config.yaml
num_hidden_layers: 10
hidden_size: 320
n_experts: 12
experts_per_token: 2
d_expert: 224
d_shared_expert: 256
hidden_act: "swiglu"
moe_layers: [1, 2, 3, 4, 5, 6, 7, 8, 9]
router_score: "softmax"
normalize_top_k: false
routed_scale: 2.45
balance_loss: 0.0108
balance_bias: false
router_cosine_scale: 10.0
init_std_router: 0.0189
lr_router: 0.000517
num_attention_heads: 5
num_key_value_heads: 1
head_dim: 64
vocab_size: 16505
norm: "rmsnorm"
norm_place: "pre"
norm_eps: 1e-06
positions: "learned+rope"
rope_theta: 10000.0
rope_fraction: 1.0
qk_norm: true
attn_scale: 0.125
tie_word_embeddings: false
parallel_block: false
init: "normal"
init_std_qkv: 0.0278
init_std_o: 0.0278
init_std_up: 0.0278
init_std_down: 0.0
optimizer: "adamw"
learning_rate: 0.00121
lr_mult_qkv: 0.4
beta1: 0.95
beta2: 0.95
lr_head: 0.00962
warmup_steps: 558
schedule: "wsd"
decay_fraction: 0.837
decay_shape: "sqrt"
final_lr_fraction: 0.02
batch_tokens: 131072
max_seq_len: 1024
doc_mask: true
z_loss: 0.0001
train_tokens: 1591000000
max_steps: 12139
dataset: "wikipedia_en"
Below are experts of layer 6 (counted from 0) of a mixture-of-experts language model. Rows are named router (the router's row for the expert) and show model dimensions 120-159. Each number is 500 + 25 x the weight over its row's rms, rounded and kept within 0 to 999. Numbers have three digits each.
After each expert's rows: "mostly gets" lists some tokens that are sent to it at least half of the time. This comes from a sample of Wikipedia text that the model never trained on.

# expert 7
router:490507495489501521538478468493530477507459537513490488522494476492475474545517482450465528530491557507469495478470492501
mostly gets: " County", " North", " University", " public", " Central", " Army"

# expert 11
router:503491479513546520446458492477504512485520477456485511496527491530548534524468533514484496475483543494466485474519483502
mostly gets: "″N ", " Kar", " Mal", " Sal", " | DF", " Hol"

# expert 5
router:503555522517475477535497461480530479524547497494500448487475512457474496503502513469476509514554457494507516469518493494
mostly gets: " to", " with", ", and", " and", " was", " were"

# expert 10
router:475500530469557507560482536506441523472496526484495477489513532527524511485502481548531488539535484488509471500488534521
mostly gets: "\\", " Chinese", " Ph", " Th", "ō", " th"

# expert 6
router:541504533526485505464522506490484452554519469440503464465485532492512539476478482485487500471473474488510536480488517493
mostly gets: " $", " | W ", " large", " |  |  | ", " the ", "% | "

# expert 1
router:516536492538470469510488531496469487496504487508490492534495513479482483456505486500514457476520506529474524469491543467
mostly gets: " en", " conf", "ili", " le", "ence", " human"

# expert 4
router:437467482489449529425479509510497481503461470508540543475512445485510546539502501488497518489433525513520461521501488502
mostly gets: " Mc", " Richmond", "\" | ", "iet", "A |", " % | ±% |"

# expert 3
router:507498485508536528511497444520566541495455476546489522521503469535475470495524531525483502530510483494504569527521497484
mostly gets: " (born ", " ===", "\" |", ");", " ==", " (M"

# expert 0
router:512489478473474483483519538523505522516510514516510499480500512492503459490520510482536515461503509482491492537515482526
mostly gets: " war", "ars", " attack", " died", "abb", "ub"

# expert 2
router:498509510496542498509505483489521491467458547546538494503498465509471510472484504523523476503508465510485497498496464518
mostly gets: " Sch", "ö", " G", " H", " C", ", W"

# expert 9
router:530476496510466488524568498505495495505534487456478566519497549513534494524526494474482517477501514504529494525435494490
mostly gets: "==See also==", " data", " view", "|---|---|---|---|---|---|", " song", " port"

# expert 8
router:511486506493492476510523480504511529496530512559467493520483490476462466512465497522484509563496472500545502519584502490
mostly gets: ", he", " him", " they", "\".", ").", ", she"